config = dict(
    d_expert=32,
    moe_layers=[2, 3, 4, 5, 6, 7, 8, 9, 10, 11],
    balance_loss=0.000221,
    router_cosine_scale=10.0,
    init_std_router=0.00852,
    norm='rmsnorm',
    batch_tokens=65536,
    max_seq_len=1024,
    train_tokens=501100000,
    dataset='wikipedia_en',
)
Below are experts of layer 7 (counted from 0) of a mixture-of-experts language model. Rows are named router (the router's row for the expert), down (a neuron's output weights, with its number) and show model dimensions 0-159. Each number is 50 + 10 x the weight over its row's rms, rounded and kept within 0 to 99.
Before each expert's rows: a language model's description of what the expert responds to. This comes from a sample of Wikipedia text that the model never trained on.

# expert 61
It responds to: Single letters and short letter pieces inside spelled-out names and foreign words, such as Ne-t-tley, E-g-orovich, U-l-m.
router:70 59 55 47 32 48 33 48 56 36 39 65 42 59 50 54 64 49 57 59 44 63 52 56 32 49 61 63 50 53 54 54 51 63 36 44 49 70 43 36 50 50 50 25 44 62 42 73 43 44 61 46 51 57 51 46 32 46 48 63 59 54 45 56 48 39 46 26 43 31 40 67 61 55 51 46 60 59 59 44 57 25 65 57 62 29 46 60 57 44 46 52 55 59 57 37 51 52 58 59 54 51 55 50 55 46 59 47 47 56 42 56 50 53 53 42 41 45 39 52 55 43 41 50 61 44 58 53 40 45 59 57 52 47 58 36 60 82 52 38 52 53 44 57 59 81 62 32 37 33 51 53 64 52 53 56 56 41 51 49
down0:55 57 61 47 53 56 43 61 47 41 54 45 41 47 35 60 58 44 55 26 38 61 54 58 56 40 40 57 25 56 56 51 42 57 39 58 40 58 41 53 60 49 30 61 50 37 54 34 38 48 67 47 54 45 72 50 40 35 40 45 59 42 48 48 61 45 39 48 44 54 44 48 39 47 42 56 28 47 60 51 57 59 58 39 74 38 63 51 58 43 41 58 49 56 52 50 59 45 61 52 38 73 38 59 54 45 64 50 59 60 38 51 38 54 51 26 42 45 57 39 67 56 55 49 48 73 49 40 50 53 51 72 37 59 51 37 63 68 51 46 53 62 48 54 34 62 55 46 43 45 24 47 34 42 41 58 38 53 46 60
down1:55 59 37 72 66 60 44 46 44 50 55 42 45 54 51 58 55 47 52 52 49 60 60 32 45 54 55 40 59 45 61 27 51 55 66 38 55 56 50 36 33 42 59 43 54 26 58 47 41 65 47 33 49 61 44 62 36 28 67 40 45 48 54 51 37 51 49 44 56 52 53 45 68 49 48 76 60 51 48 50 33 60 53 50 64 37 44 57 60 56 52 55 62 51 53 53 51 43 59 32 38 38 49 53 51 45 47 49 44 66 67 71 45 62 58 62 47 54 47 58 52 54 60 64 47 52 42 31 49 59 69 69 53 36 50 35 41 60 67 54 52 42 49 46 67 56 50 62 39 36 69 40 49 54 50 54 60 48 58 29
down2:43 46 44 67 61 45 60 48 44 64 48 52 46 41 48 45 68 31 47 49 44 60 45 45 57 53 51 46 54 34 63 58 37 58 45 55 51 60 47 63 50 62 56 66 53 58 44 53 61 51 38 25 31 57 45 47 40 52 63 70 37 69 53 53 49 38 46 57 51 42 48 57 53 57 65 56 54 35 51 64 56 44 35 31 54 47 57 57 51 74 47 46 62 50 40 47 50 42 42 39 50 47 35 60 57 40 46 34 55 35 57 46 54 60 36 27 55 48 54 39 52 53 43 38 32 56 53 63 48 44 72 63 65 53 53 38 30 49 51 48 48 54 37 49 47 51 50 52 61 39 65 27 25 60 37 48 67 57 45 37
down3:68 47 56 67 58 50 52 34 63 50 56 51 28 44 54 38 49 66 40 46 41 57 33 61 50 72 61 65 42 55 63 56 40 61 40 45 48 35 45 40 45 54 47 62 38 58 56 32 45 69 62 59 38 61 37 54 44 49 41 33 46 67 50 53 48 52 38 66 52 52 48 61 57 43 46 68 28 37 40 40 56 45 49 53 51 50 49 36 45 52 47 43 56 53 56 39 44 41 45 43 42 40 38 50 49 62 35 46 42 41 67 63 41 44 41 29 51 45 52 49 62 49 61 67 54 44 56 62 65 50 45 46 46 39 74 44 28 36 48 38 65 59 43 48 59 53 50 43 38 39 62 54 63 63 44 32 43 54 48 52

# expert 49
It responds to: Main verbs and connectors following a subject, comma or closing parenthesis, such as is, was, became, means, and, It.
router:59 57 40 50 40 54 52 50 59 38 32 49 30 46 46 31 53 53 58 69 47 57 43 42 46 63 60 51 58 53 41 54 41 65 52 55 51 67 48 55 52 53 52 42 44 61 53 79 53 61 51 44 62 60 45 59 42 39 58 65 54 53 43 42 38 48 49 45 56 22 46 55 65 46 54 62 51 49 56 56 44 31 47 42 53 31 77 51 59 48 54 43 58 66 47 38 35 44 50 60 46 51 58 64 41 62 70 60 55 72 44 49 53 55 55 36 38 52 29 44 67 50 49 49 63 30 70 37 59 39 54 44 49 37 58 36 62 58 44 40 43 46 52 44 48 66 57 49 50 48 59 60 42 50 55 36 29 51 48 42
down0:57 44 27 52 38 47 58 24 35 35 47 60 45 49 40 56 48 47 56 47 33 49 46 41 37 53 65 44 49 61 52 45 58 75 60 56 43 54 69 49 36 48 45 59 51 54 65 48 56 41 56 42 45 52 62 43 56 57 55 53 58 51 41 52 42 63 54 52 57 43 44 45 49 62 49 73 58 66 53 53 36 29 53 54 46 72 51 51 69 60 64 51 58 64 62 34 46 60 73 58 49 66 49 50 51 41 62 56 35 62 35 43 48 45 45 41 31 50 35 58 44 53 45 64 60 49 63 44 37 53 31 59 43 58 44 55 56 55 56 44 54 59 39 35 54 24 44 56 56 32 54 52 47 61 44 46 64 54 48 64
down1:61 54 62 46 27 53 41 56 66 54 46 52 37 46 52 49 45 57 54 67 29 61 73 51 49 39 34 42 54 55 51 52 54 53 43 37 41 47 52 47 43 45 49 41 47 43 59 56 54 38 47 54 50 57 52 45 44 49 44 31 61 61 49 51 37 31 59 38 57 60 45 56 63 60 50 57 43 41 55 58 51 32 49 47 44 20 52 62 54 60 37 74 42 46 61 74 41 39 66 53 35 63 22 51 45 62 58 53 67 41 43 56 56 52 57 56 55 47 60 43 61 35 37 53 46 65 61 63 39 55 50 46 49 50 51 56 65 62 48 63 54 63 38 52 47 76 58 48 60 49 32 46 52 54 57 45 70 53 43 46
down2:55 72 56 47 59 54 42 53 60 53 37 58 58 58 35 58 47 50 36 38 42 56 46 57 49 39 47 54 53 51 42 49 47 58 43 43 51 65 48 44 61 41 50 35 47 55 35 66 53 56 50 47 38 57 39 43 28 39 68 58 54 51 56 53 60 47 56 76 49 44 42 54 49 64 57 41 36 46 56 38 51 62 77 69 48 59 46 39 42 44 49 48 42 65 68 45 50 43 53 40 38 54 42 52 68 55 75 49 54 56 51 73 58 37 41 52 45 57 59 65 52 82 54 49 30 49 50 65 58 38 43 52 50 39 42 50 41 52 46 76 40 63 49 56 49 57 51 54 30 60 45 58 50 38 50 60 39 44 52 63
down3:39 27 51 46 60 51 40 54 53 54 53 46 42 62 70 49 69 46 49 59 40 59 48 60 44 44 28 56 50 59 48 64 46 38 29 56 33 52 49 60 57 43 37 46 62 44 66 43 46 48 54 48 62 60 46 54 52 45 54 46 68 53 42 55 48 52 59 44 50 67 35 47 50 49 47 34 64 39 65 42 61 63 38 43 41 34 46 51 65 59 63 67 49 58 68 35 50 33 57 49 67 61 61 34 20 59 47 59 58 52 32 53 56 50 62 54 56 55 48 50 35 49 54 42 56 65 27 54 43 54 47 52 54 54 57 36 54 59 44 44 46 48 48 48 40 72 46 64 60 57 61 48 51 47 60 54 50 65 66 33

# expert 59
It responds to: Articles and possessive determiners starting a noun phrase, such as the, a, his, her, their, its, usually after a preposition.
router:47 55 56 60 45 51 40 49 68 31 33 50 42 55 41 42 69 52 59 70 61 81 40 37 35 71 58 54 72 54 66 57 57 63 68 39 40 60 40 43 59 62 53 51 56 56 51 41 38 50 38 33 51 41 44 50 39 48 51 50 53 52 48 46 40 43 52 38 51 39 51 63 52 45 54 46 66 66 61 50 25 36 73 53 59 32 52 57 46 46 56 56 54 46 53 50 51 58 51 58 46 34 72 50 50 56 56 59 61 67 48 45 29 53 47 42 49 55 41 49 61 37 40 50 43 44 57 45 46 66 41 46 58 47 50 48 65 57 58 40 47 57 45 64 51 60 48 27 59 30 52 40 46 55 53 44 49 44 58 46
down0:56 55 82 51 41 51 52 40 61 45 64 49 50 47 44 37 23 52 45 53 62 47 48 37 40 54 50 38 40 48 66 61 43 52 48 36 47 38 34 46 43 51 63 57 38 51 58 43 47 59 61 39 57 49 48 58 37 49 66 55 50 38 68 59 49 43 56 44 40 45 39 51 47 48 55 48 40 68 49 48 48 51 39 61 61 65 47 43 48 54 57 55 51 45 60 64 50 48 47 39 36 53 56 45 63 30 52 47 37 51 34 31 45 31 61 55 34 57 74 46 54 67 49 40 42 51 44 44 33 46 56 36 68 83 57 56 46 48 50 39 51 55 50 51 43 50 68 64 52 61 63 46 39 38 59 34 62 47 38 58
down1:58 41 53 41 61 32 49 51 66 52 46 47 71 40 47 57 53 54 54 43 36 43 49 72 33 59 53 51 50 44 19 44 57 44 75 57 49 59 40 61 48 46 56 47 37 41 47 33 63 38 50 46 57 55 57 47 42 47 46 45 43 64 48 55 49 63 62 30 48 47 41 48 56 55 55 40 55 57 45 63 40 46 51 49 52 54 53 53 47 47 65 55 46 50 57 47 50 39 57 66 49 59 14 45 48 48 56 33 73 65 36 52 48 35 44 62 39 60 31 38 47 35 41 47 43 39 50 53 63 39 38 54 52 50 45 53 39 61 40 51 56 36 56 43 53 48 57 35 63 40 53 50 69 38 35 39 49 36 68 58
down2:65 52 58 54 45 33 37 48 48 52 55 50 47 52 57 42 57 63 43 56 56 76 51 42 67 48 52 53 40 47 56 57 48 70 43 51 54 47 55 55 48 48 32 43 47 57 45 44 57 51 40 64 57 52 52 60 29 61 56 58 68 59 52 58 29 61 43 52 49 43 59 76 43 35 65 65 47 45 55 60 56 50 29 53 60 43 64 64 54 50 56 58 65 39 61 61 54 54 30 50 56 45 54 51 54 51 39 54 62 46 51 72 41 28 26 37 62 45 67 46 41 39 38 56 57 55 40 40 35 33 43 47 43 39 53 44 69 44 46 40 64 52 50 50 56 42 46 56 51 60 44 57 25 59 59 32 50 48 47 53
down3:55 40 62 52 30 43 57 51 56 46 73 57 43 43 42 41 55 42 37 61 50 29 39 54 54 43 40 52 55 60 20 52 48 25 48 54 52 49 41 53 45 46 66 44 52 61 51 34 54 33 52 58 40 61 42 63 44 42 46 42 49 62 47 58 40 54 60 55 59 73 43 27 51 43 62 36 50 69 48 47 46 60 42 56 45 56 56 53 39 44 43 53 70 41 68 38 46 39 53 45 29 40 50 67 35 29 57 66 37 48 55 59 45 66 56 54 48 65 49 41 59 39 60 59 64 44 41 56 49 58 48 49 52 38 34 59 45 44 39 42 47 52 44 33 50 47 43 35 46 44 40 50 65 44 45 36 52 60 42 58

# expert 60
It responds to: Endings of surnames, place names and long words, such as -ton, -ford, -ington, -man, the n in Technology, and names Thomas, Martin.
router:50 47 54 43 52 51 39 45 66 33 58 46 43 32 49 46 63 53 59 59 43 50 37 47 40 47 62 66 51 43 35 56 41 61 46 78 55 79 42 49 59 56 46 28 50 58 54 65 40 52 55 35 60 50 46 59 47 40 57 64 57 53 50 47 46 60 38 27 44 32 45 61 48 48 68 44 68 61 48 46 48 55 39 33 57 34 54 57 58 52 45 70 41 43 45 53 57 52 51 48 46 54 46 62 54 54 58 52 49 58 51 58 28 53 49 41 35 44 34 46 62 43 47 52 56 48 49 45 40 51 65 58 54 42 61 50 49 61 59 57 35 55 37 57 44 84 45 32 38 35 63 52 52 43 67 54 53 37 58 39
down1:48 53 51 58 65 40 52 61 65 54 55 30 43 50 53 51 38 33 53 45 54 51 54 45 49 62 37 22 57 54 52 48 44 48 47 42 61 32 53 60 53 58 50 43 41 32 48 32 56 48 58 26 48 48 51 58 24 60 57 53 43 55 35 46 47 59 47 47 30 55 44 46 56 47 61 67 41 39 78 43 39 39 56 49 59 59 51 42 54 37 47 54 64 65 51 32 63 31 44 42 42 50 56 58 43 40 52 36 36 49 59 50 36 52 59 50 62 48 53 32 53 51 55 47 44 59 38 45 62 60 48 43 46 49 55 45 44 62 57 76 57 59 65 60 44 60 60 47 59 28 59 58 33 41 52 64 50 57 47 37
down2:39 44 34 40 51 58 43 67 48 41 57 45 52 61 56 46 31 44 43 38 49 57 25 55 56 52 55 46 43 46 54 60 56 62 29 54 38 48 58 48 63 45 46 51 38 56 56 39 63 74 56 53 47 63 40 50 45 56 61 48 49 42 40 55 69 44 50 62 68 48 34 47 58 52 65 62 56 48 38 59 46 48 38 33 55 51 69 62 60 76 48 33 79 43 46 44 32 40 38 50 45 44 32 50 22 58 38 33 41 43 61 43 39 46 41 47 51 43 50 31 40 51 36 60 42 50 58 45 51 71 57 48 53 43 46 52 50 63 46 55 55 53 54 58 51 59 59 35 45 58 54 54 58 40 44 47 64 52 44 53
down3:43 50 41 45 42 46 37 66 42 57 44 62 44 32 47 46 65 37 64 50 56 54 55 51 51 52 53 63 40 60 61 39 50 51 58 62 53 51 48 40 49 50 33 48 45 44 39 49 46 60 14 42 42 60 60 44 52 47 40 56 76 50 30 57 55 38 38 41 63 39 46 61 56 46 42 42 67 47 51 69 40 54 57 44 59 38 53 51 39 61 53 39 54 43 65 34 37 43 61 61 60 59 31 57 61 32 62 61 65 49 51 40 52 50 50 52 42 59 31 61 42 55 44 63 47 65 62 55 45 40 48 66 48 56 39 38 41 42 58 56 34 59 49 48 66 71 69 43 51 58 57 47 46 68 46 58 45 54 64 54
down4:47 32 45 41 53 42 50 55 50 52 34 54 54 44 45 60 38 40 33 59 47 65 59 60 59 60 52 61 51 63 59 44 63 59 64 51 40 42 36 69 29 61 64 30 61 38 52 41 55 48 41 70 44 60 38 41 42 46 42 40 65 69 43 35 50 35 40 29 43 29 26 38 51 41 46 64 50 39 52 38 39 54 41 60 61 43 36 51 53 54 46 50 40 35 56 53 37 43 47 61 57 31 44 47 54 56 51 49 48 56 42 57 38 53 59 49 59 54 47 56 60 41 49 71 46 44 43 49 41 41 57 43 55 58 52 61 47 50 56 39 42 43 51 38 42 83 48 51 63 52 43 62 38 50 50 55 50 58 60 65

# expert 5
It responds to: Conjunctions and list separators joining items or clauses, such as and, or, but, including, while, and commas between listed names.
router:44 36 43 43 34 43 40 48 66 28 38 52 49 63 34 46 50 43 44 61 45 61 53 42 35 52 57 58 60 35 43 46 39 63 54 52 61 57 45 41 58 56 38 27 54 42 51 57 28 58 54 39 50 45 48 52 46 53 55 63 69 50 41 67 42 59 38 35 48 44 45 51 50 48 52 64 46 57 50 62 43 36 58 42 66 21 51 49 57 50 35 65 44 48 58 54 34 47 61 46 34 39 49 62 45 53 76 57 63 60 49 51 36 56 62 37 32 60 34 44 56 54 46 52 58 42 56 41 53 42 50 53 39 37 55 54 44 61 56 40 37 63 53 55 58 69 52 49 56 33 45 62 54 39 63 45 29 47 48 65
down0:59 50 66 49 51 30 36 57 43 46 57 30 39 33 45 37 64 57 43 58 47 58 70 52 43 44 48 42 42 52 68 68 52 43 56 43 19 55 55 54 51 68 42 44 44 52 52 44 50 48 50 48 60 55 56 56 49 57 45 57 41 55 48 44 44 56 47 47 42 32 70 55 35 67 45 62 24 33 42 35 44 55 50 47 35 69 63 53 56 54 64 39 56 57 47 35 48 59 44 40 45 50 57 56 64 66 55 45 34 41 52 49 61 48 51 50 66 52 45 46 50 37 67 52 45 40 54 60 46 56 73 52 53 50 58 38 70 42 40 55 42 56 52 75 31 64 51 42 39 44 49 32 54 59 40 48 48 53 52 54
down1:68 37 48 61 47 57 39 76 45 46 52 53 41 61 58 44 44 55 44 52 71 50 58 33 51 62 44 55 62 36 49 36 42 68 45 51 64 43 37 56 51 45 44 34 54 36 44 41 31 59 50 44 53 42 37 39 32 50 36 32 62 48 42 39 50 48 35 73 44 54 44 32 62 39 53 45 47 48 57 50 29 37 41 50 52 63 45 48 46 34 48 45 58 62 42 54 41 42 51 49 61 59 50 48 48 37 51 46 58 38 57 53 52 41 57 44 49 52 38 40 55 58 45 54 56 59 47 73 50 57 35 45 34 42 58 56 48 40 56 54 33 30 64 39 56 26 42 67 50 45 36 51 48 45 51 55 23 37 54 54
down2:41 68 60 52 69 66 47 58 75 66 57 37 33 51 31 50 62 50 69 35 50 26 45 60 46 59 61 32 54 51 75 39 48 41 47 36 36 63 59 32 55 36 73 53 55 38 54 50 57 51 47 56 54 53 51 47 56 46 55 62 42 50 53 55 56 40 44 55 46 53 32 42 63 45 50 39 56 59 51 46 45 51 55 58 53 38 41 56 43 52 46 58 48 49 47 63 51 35 51 51 39 54 58 44 45 38 52 57 65 40 49 42 68 48 51 51 29 67 54 63 58 58 53 47 36 53 56 38 57 41 56 56 48 48 38 22 54 54 47 59 47 38 32 42 47 55 52 75 32 55 57 49 48 49 45 50 53 37 52 37
down3:57 33 51 42 67 48 50 63 44 44 65 40 48 63 42 54 61 42 60 52 54 45 45 51 37 54 38 39 41 31 38 35 48 47 58 47 56 59 38 45 32 51 68 47 42 47 35 69 40 44 63 49 50 54 41 49 52 62 51 79 35 49 48 35 49 62 48 43 45 54 77 61 39 57 52 54 66 51 55 65 47 50 60 49 59 48 60 51 34 38 28 50 40 80 49 47 43 52 49 58 45 46 54 69 62 47 52 64 50 54 46 73 46 69 62 39 36 44 56 62 46 70 55 54 46 56 55 48 58 56 47 46 62 61 54 50 57 60 37 43 37 62 58 49 41 44 50 66 63 49 39 32 45 46 53 52 56 50 54 44

# expert 40
It responds to: Final pieces of ordinary English words and compounds, such as sickle, banknote, Birmingham, -ness, -house, plural s.
router:40 43 69 43 48 45 35 55 59 44 43 68 42 46 49 52 49 45 62 54 49 49 38 41 35 55 61 59 56 51 43 48 39 58 45 58 51 66 53 48 56 59 49 39 56 53 52 60 52 60 55 59 63 45 53 62 42 26 46 54 46 73 53 37 34 46 52 27 46 32 54 50 51 38 53 51 63 61 50 56 49 38 51 45 40 21 44 62 50 46 50 54 56 52 50 37 62 42 47 69 67 54 43 49 47 51 55 51 63 53 51 57 30 55 55 33 53 55 37 52 47 40 46 43 50 46 45 58 54 43 69 51 72 43 53 48 55 65 44 53 26 38 51 48 48 81 46 25 43 24 69 51 42 42 57 42 42 46 58 41
down0:48 54 58 40 69 57 51 51 44 77 53 57 60 50 56 59 43 37 47 46 56 47 54 45 49 44 42 55 52 57 58 65 42 50 37 57 55 41 58 51 46 61 57 42 45 34 64 50 52 61 62 49 54 56 25 64 46 55 54 57 43 51 55 35 68 50 60 31 52 57 46 43 38 72 41 40 42 68 44 55 50 52 66 64 46 44 52 55 40 33 58 52 52 48 51 37 66 64 48 52 46 42 47 21 51 62 70 43 52 38 67 54 61 25 41 63 52 49 41 60 73 56 40 68 52 47 55 58 58 77 59 59 55 56 46 52 49 53 68 46 49 53 48 44 68 58 46 54 57 38 53 63 48 49 34 59 54 37 51 60
down1:54 49 50 53 53 50 51 69 43 70 52 44 46 57 31 57 51 48 41 46 46 49 60 58 52 62 33 34 56 34 29 53 42 49 63 49 30 63 30 59 56 68 51 52 43 44 31 39 54 49 66 54 37 40 35 61 59 51 38 57 29 50 58 42 58 51 44 66 59 54 49 50 64 41 60 47 44 30 58 47 35 56 50 64 55 36 54 50 44 39 55 27 62 39 60 46 54 64 48 45 36 33 38 35 60 51 49 45 45 36 53 48 51 57 42 63 40 45 62 58 49 31 62 55 50 61 50 32 65 61 55 62 59 53 55 55 49 42 45 46 70 41 32 43 64 44 54 56 42 54 42 43 54 40 53 46 24 44 47 56
down2:56 58 47 63 59 50 54 60 56 27 36 36 70 62 39 54 61 35 58 49 38 54 45 63 52 42 61 65 52 48 60 54 39 53 56 48 64 64 46 32 45 60 63 48 52 52 65 64 48 52 55 50 62 49 60 47 50 54 46 39 28 47 50 26 45 55 73 44 53 50 53 51 54 60 46 62 55 47 61 48 61 64 53 50 65 50 41 44 51 42 22 50 45 45 51 56 48 55 62 51 40 26 36 31 51 53 44 52 48 53 60 58 44 66 35 30 54 56 48 62 42 44 38 43 51 47 46 31 60 57 53 25 42 48 47 52 46 52 58 22 57 51 58 42 57 59 50 56 46 69 50 44 44 42 59 39 50 72 45 50
down3:49 57 46 63 45 43 65 55 48 48 60 51 41 70 44 42 29 64 20 67 55 55 36 46 66 57 61 15 37 49 39 39 65 49 53 59 47 60 28 57 57 53 60 49 38 44 50 39 50 59 45 59 51 54 67 43 48 54 63 40 51 34 50 66 45 46 45 45 45 60 42 50 48 64 40 47 40 55 59 57 61 45 53 52 48 45 35 55 71 21 40 48 48 51 50 66 61 46 40 39 62 52 46 62 56 51 54 66 57 39 40 63 47 47 50 51 69 40 56 59 55 48 49 57 35 67 58 36 46 49 46 49 56 51 46 69 69 43 48 55 53 55 39 66 40 62 47 50 55 54 41 51 43 48 53 32 44 49 54 50

# expert 44
It responds to: Articles and possessive determiners opening a noun phrase after a preposition or verb, such as the, a, an, his, its.
router:48 52 57 48 58 49 32 67 64 35 39 57 46 48 41 34 60 50 55 68 52 83 40 49 41 64 63 67 65 59 62 56 52 70 62 65 48 64 32 49 68 65 65 35 50 57 46 57 36 51 40 42 55 43 39 47 46 46 53 59 48 60 44 41 33 43 47 43 47 42 41 59 55 48 55 48 59 50 58 38 28 32 52 47 55 36 51 50 48 42 60 58 50 55 54 44 48 55 40 56 57 34 65 53 42 64 69 55 61 76 45 62 39 47 48 40 47 51 42 56 53 41 47 48 63 46 47 45 56 60 53 50 48 55 58 44 59 58 59 48 56 66 51 60 53 57 37 38 63 24 57 41 44 53 53 42 46 48 59 33
down0:37 40 47 45 51 64 67 53 34 69 46 38 64 40 50 51 47 55 54 44 66 59 70 42 59 56 53 60 41 59 53 44 56 44 46 60 42 59 55 54 69 62 63 39 59 47 45 48 66 56 44 35 51 47 43 67 54 55 57 73 22 41 30 65 41 53 52 53 65 39 43 56 52 47 44 69 53 65 54 52 30 65 54 35 49 27 38 32 47 60 45 49 61 48 57 34 35 64 53 48 44 47 42 42 38 54 56 57 56 61 43 43 58 46 46 60 52 42 36 54 58 51 37 55 56 64 30 56 44 68 44 49 64 44 49 54 48 49 54 59 61 49 43 59 62 50 38 32 51 50 57 55 36 41 39 65 42 54 48 47
down1:53 48 50 33 52 31 54 55 47 60 46 42 70 56 44 43 60 54 61 49 64 50 37 54 57 45 55 64 67 58 51 52 51 46 66 67 43 25 57 56 39 47 55 38 39 43 42 57 55 40 53 42 58 72 39 51 44 49 63 39 28 42 56 61 58 51 51 38 59 62 48 53 45 60 63 36 34 58 54 58 31 51 58 48 65 46 52 55 56 47 60 54 46 57 29 50 48 56 47 32 61 37 37 61 47 33 39 50 29 33 50 57 45 61 45 59 54 42 54 41 51 57 48 47 54 45 49 54 36 41 59 48 74 55 42 67 28 70 42 40 39 46 56 44 42 57 53 30 31 43 46 47 50 53 47 43 50 42 31 54
down2:55 38 44 67 44 61 40 32 67 42 50 44 51 50 60 39 46 58 63 48 49 47 60 45 52 57 44 59 50 53 69 54 54 37 47 52 45 73 50 51 63 51 57 52 53 49 45 50 30 35 55 39 57 38 38 45 50 69 52 56 43 54 56 49 44 63 41 88 58 56 55 71 40 39 47 58 40 43 52 47 48 47 62 46 41 38 49 48 47 66 56 63 50 53 52 66 43 54 63 68 44 37 57 60 33 58 55 60 47 55 36 46 56 47 35 42 52 50 57 45 40 48 46 66 51 56 52 51 40 56 42 55 65 54 53 44 54 47 33 48 57 49 56 43 56 07 35 53 63 44 49 40 38 46 33 61 44 49 39 34
down3:63 67 68 55 55 58 56 54 61 36 63 57 46 41 39 48 37 59 42 58 38 47 51 47 64 57 46 57 51 48 53 49 28 62 62 52 36 55 61 51 46 63 48 54 35 59 26 45 48 49 54 38 45 52 46 56 53 51 68 57 55 49 55 49 80 41 57 46 64 53 54 56 42 78 37 32 52 51 48 43 64 44 51 43 37 48 39 32 47 35 39 54 44 45 52 48 45 64 47 55 50 61 45 52 50 37 58 48 39 24 56 41 55 44 53 52 37 60 59 43 43 52 59 45 34 49 52 48 57 53 74 57 39 40 47 54 62 69 59 54 37 50 66 60 54 60 69 35 45 61 41 57 44 56 52 40 67 66 59 39

# expert 0
It responds to: Relative pronouns, conjunctions and subject pronouns starting a new clause after a comma or period, such as which, who, that, they.
router:61 56 58 36 49 55 45 64 59 36 43 42 60 54 53 38 44 63 55 62 51 71 32 46 30 48 45 57 49 49 61 44 28 62 54 50 43 62 52 51 58 57 49 50 55 64 48 60 48 49 43 55 54 49 47 49 43 29 58 56 57 56 64 52 44 41 52 41 49 34 56 67 55 38 57 60 45 74 58 52 29 41 52 30 54 29 72 48 62 47 52 46 55 62 45 42 59 51 45 48 47 39 49 56 46 48 67 44 56 57 35 46 34 57 46 35 37 57 31 46 65 25 44 35 47 35 60 51 63 41 65 62 54 54 48 50 49 52 51 32 50 58 50 51 60 70 63 42 47 43 53 58 22 57 42 42 38 46 45 57
down0:50 34 50 53 49 54 61 49 65 36 54 39 57 57 71 47 47 54 50 45 55 50 55 54 41 42 48 33 49 63 45 39 48 42 56 49 40 56 44 64 44 73 40 52 42 31 55 61 33 38 50 57 44 47 56 32 38 45 40 55 35 42 30 50 30 39 36 72 60 35 35 60 60 67 40 65 40 29 52 50 48 38 46 40 46 55 45 68 45 51 63 59 45 69 53 69 32 46 45 29 48 29 50 53 52 46 51 43 45 42 49 41 51 35 59 42 43 61 43 59 52 48 38 41 55 52 62 63 36 52 56 38 48 69 45 51 56 55 33 43 61 28 56 41 48 43 46 44 41 51 46 50 58 55 38 61 49 42 42 48
down1:53 44 76 44 62 40 48 51 50 65 48 38 50 49 60 29 32 45 46 40 59 59 54 59 49 57 58 37 51 51 45 54 52 53 58 53 56 49 50 57 34 61 44 63 56 64 61 49 61 28 45 47 39 47 44 45 52 44 55 41 58 37 53 41 48 46 39 21 45 50 60 55 45 56 52 46 60 40 13 46 49 65 50 49 40 47 30 44 28 55 44 50 56 52 49 30 56 62 54 42 35 45 47 55 38 51 48 35 56 59 54 53 58 71 63 65 65 54 44 43 52 39 33 34 41 60 58 59 50 61 45 53 44 60 36 55 56 44 52 19 53 56 58 56 56 66 50 44 64 48 43 60 41 55 36 44 55 45 52 60
down2:47 48 39 47 54 46 52 45 55 61 49 39 40 35 64 73 48 37 44 41 49 57 47 52 54 48 44 50 68 48 44 54 55 49 42 63 46 66 42 62 53 57 50 46 32 47 49 43 56 33 40 54 41 36 38 63 83 44 51 55 57 44 58 59 44 46 40 52 32 55 64 29 53 42 59 46 50 47 54 48 69 42 52 52 58 50 55 34 50 52 60 65 63 50 44 50 58 54 58 69 67 31 55 62 56 53 45 46 41 45 59 48 28 38 62 45 51 53 46 43 41 60 60 48 57 80 55 47 55 44 45 60 43 25 46 50 60 52 45 70 61 42 72 52 46 63 43 45 57 34 41 69 44 37 59 47 39 38 46 57
down3:47 45 42 47 76 56 59 39 63 62 57 50 57 35 37 54 60 54 35 59 56 64 32 48 59 48 44 52 36 48 31 53 47 45 52 56 57 59 53 35 52 45 71 47 34 46 58 56 31 71 69 59 57 54 57 33 47 57 40 59 54 61 34 65 53 65 65 42 44 43 45 38 49 55 42 55 49 41 44 55 60 34 40 48 60 62 42 62 36 67 53 62 43 42 62 39 40 34 47 63 48 44 38 61 55 43 46 36 64 60 42 57 50 56 66 70 50 52 61 58 48 52 44 64 48 38 36 42 46 40 56 40 57 42 47 40 54 41 26 45 61 47 35 47 56 39 57 52 37 58 49 31 46 43 50 48 58 59 61 45